From a checkpoint of a small mixture-of-experts model trained on Wikipedia: vocabulary 8192.
Below are experts of layer 5 (counted from 0) of a mixture-of-experts language model. Rows are named router (the router's row for the expert) and show model dimensions 0-191. Each number is 500 + 25 x the weight over its row's rms, rounded and kept within 0 to 999. Numbers have three digits each.
After each expert's rows: "mostly gets" lists some tokens that are sent to it at least half of the time; "raises" lists some tokens whose logits its average output raises strongly, later layers aside. This comes from a sample of Wikipedia text that the model never trained on.

# expert 42
router:473524491468531468492524515540507479512490507489522507556465469447467485499497497507490463518516527557494510522529518464418496506480516479451552468513483512539472464506557537470492511482473527495461468472532510534538496479543486474489454493475478480485469489498487531495568514488511488511488472488533488544481508500447502488487531519488491515498490480524501507504515508519475467514543515504481504553497505505481507488484529557488493486478529514506493481504531529531533505497524473518505493498465511478523464477492462495514528488470495497509507499489455505520523524477517531524
mostly gets: " age", " acc", " number", " inc", " −", " app"
raises: "ume", " in", "."

# expert 23
router:513482497485474525501507479531512519461519494505525503530529519482534507479543475493488488493501494448486539522491502497526533482479529546465547545474483513538510468520467453531494484470472513557505483502469474477507504534501497536487520515509455499528501505496526489516460497518535487530514513503505503474494477513512465475527528487473527480483461481526534504520482530513515448519479515492474485532470517565491454543500457539454502466498473486481520490456515497508512503531514501500541511522544494535462506522468438515524513495492518506553503484489503520461500458520521525510
mostly gets: ".", "!", "?", " Species", " Pat", " titled"
raises: "\n\n", "\n", " The"

# expert 1
router:501477503530462471525546478457531500516501472489474515537491516513481497475538534495522513487508508510476480488517555470499487485475541556549501485499513490491501474474483464495548488552482538475487471451528534519531536502476506525525477509506516486506526493491439499447478497496484527479495488511521466483518496538492508537496541491518518513480521522518502504511525458510540525466510523468513484523513528499516503538487511491523491522472510534527541482506473494424521485495518477525518475504515550474504477482501503480488546508487532451515514528523477448468518490521496514545
mostly gets: " re", " dis", " long", " en", " Ed", " it"
raises: " =", "-", "es"

# expert 44
router:507532484523534481501497489512501484461515467542514478484532524508457484481535507494506528535556484455498508489525469432517493517442505501506488533498498509458534504495477521523504481562516505474510472490524460524491531517498526481480458495530495467494500520504469479498507484495502529486537530474516508537527489507511538482489501547521541485535485517502478492532478504467520502544484480482507503504477526448456486508476516475517508466539498481501496510477509484453479503538506480459497532512488446512520501516471477471496434497501491459540473497530501522539509466491496447538
mostly gets: "sy", "ots", "ts", " Chevrolet", "ets", "ains"
raises: " and", " (", " in", "'"

# expert 52
router:497521475557476526541484585515521510520492473505504512576485537490504511500542513522475500524471493508478518540490489442488533493518484507485542489513513500518516512504505521505487474523504488534513499501506465508518468485462468498500488533498455487505504513487550503490468480495464512509551508495494519547475504481514520516503530489516464502493504492466518459467554501499489504476550499496470487536471477485506511517507499546540448478505510504488535500479492500477511476475483513526425465514473547499492542496462515488517444511496487484453455524507523502494503506537502511498
mostly gets: "'", " engine", " interest", " general", " list", " design"
raises: "s", " of", "-", " |", "."

# expert 31
router:501508536492528498501463476484481431474512472504507492483538453509464534501485513520544495505486491476511531542510530506494444496521505506526470525490501481477486535500501560478473471508464550479510481485480500468469504471509543500517539459496512481502446504478538467503544504511510490478527471472491518473519477457506478541496481460493528510505512492468461526542499498469510528507480498456473494506465524496493485494482476506530508488530522462505518501505460499532484478507512506467532515524482516528469465484468505482528511544508483530536479459542469454555522522493527485504
mostly gets: " Jones", " David", " Johnson", " Taylor", " Davis", " Harry"
raises: " and", ",", " or"

# expert 47
router:484474512443483501460505509490525491482502541509471531491479531506539533469480522511535523507516517529465495489521541473463521523540520529474485524504531472462509497549514478498513516491508491523475479512507462514504475491516475504478444451501550484524512516473440509515475464518462495463502484493493493490540508498525538547516478470473511493498488466514486467476483512490525517482517539531519516505471487507473509486514489544445490491545457503478510528483491503452517533549508543461512520499469536491519486523521520490461489472470505520477521480498523472463512476481489475453
mostly gets: " part", " X", " art", " real", " version", " order"
raises: "ette", "ata", " –", "}", "ant"

# expert 54
router:492452532501515482473467552515485521526464512476482502533463534492494482515442504444464472491540439509480486487481507450505526473489535520529480478520503493490475514532550481474489483474522512478514531474524500495457518530493482471528503514505484514531516495499501511503507477503502537488530476533523483491480518543520550478527472516469493499490516519454478489555458530531493471514478535491522537542454489481458456488514531538470460519489469530465521518499498473529528516513531516488530489550488524496486479513492489491475513502480514511545493511488535497462499516506501507516
mostly gets: " No", " M", " R", " f", " l", " C"
raises: "mb", "m", "s"

# expert 33
router:449489497447515501523470525507488564491498517482480468459526527515481491501510472503501516487511507469505519534492482519449478522498512535462501540501487514526534540513507471502443510519490492496496492512519463508486504542514473449498454465528500510515492484524531505532466484536481499513475481534472520460520523481451518498501518502468534472500505497514548516526544539528518511478513474505470521439487526518534459524539542546519507540514502492509478467521568499489492482472472527499514483513509458525499501524525526507496490489521536526501493538492530472518526521492482490529
mostly gets: "%", "″", " votes", " Ec", "°", " census"
raises: " of", " for", " by"

# expert 17
router:543469508443523441468508551519508510504487473481505516527484483515509470491491516465492479481476516507482455475487528501535498472487448508534485454496495486496513488548462486456485492487486488465499463471545538502460485506510458515480499534480461497480513473529464483518535531512550504514453509506504515511479500555532505497521517525478465486517462485518521508511513488541499514537554511528543503511502439491506526487502542526517499494453495499511498494525485508524534529469490542490497511485484489493518545509518552514478481491503463486506529498473507515464472530505464473482
mostly gets: " per", " sub", "St", " g", " trans", " par"
raises: ".", ",", " to", "st", ")"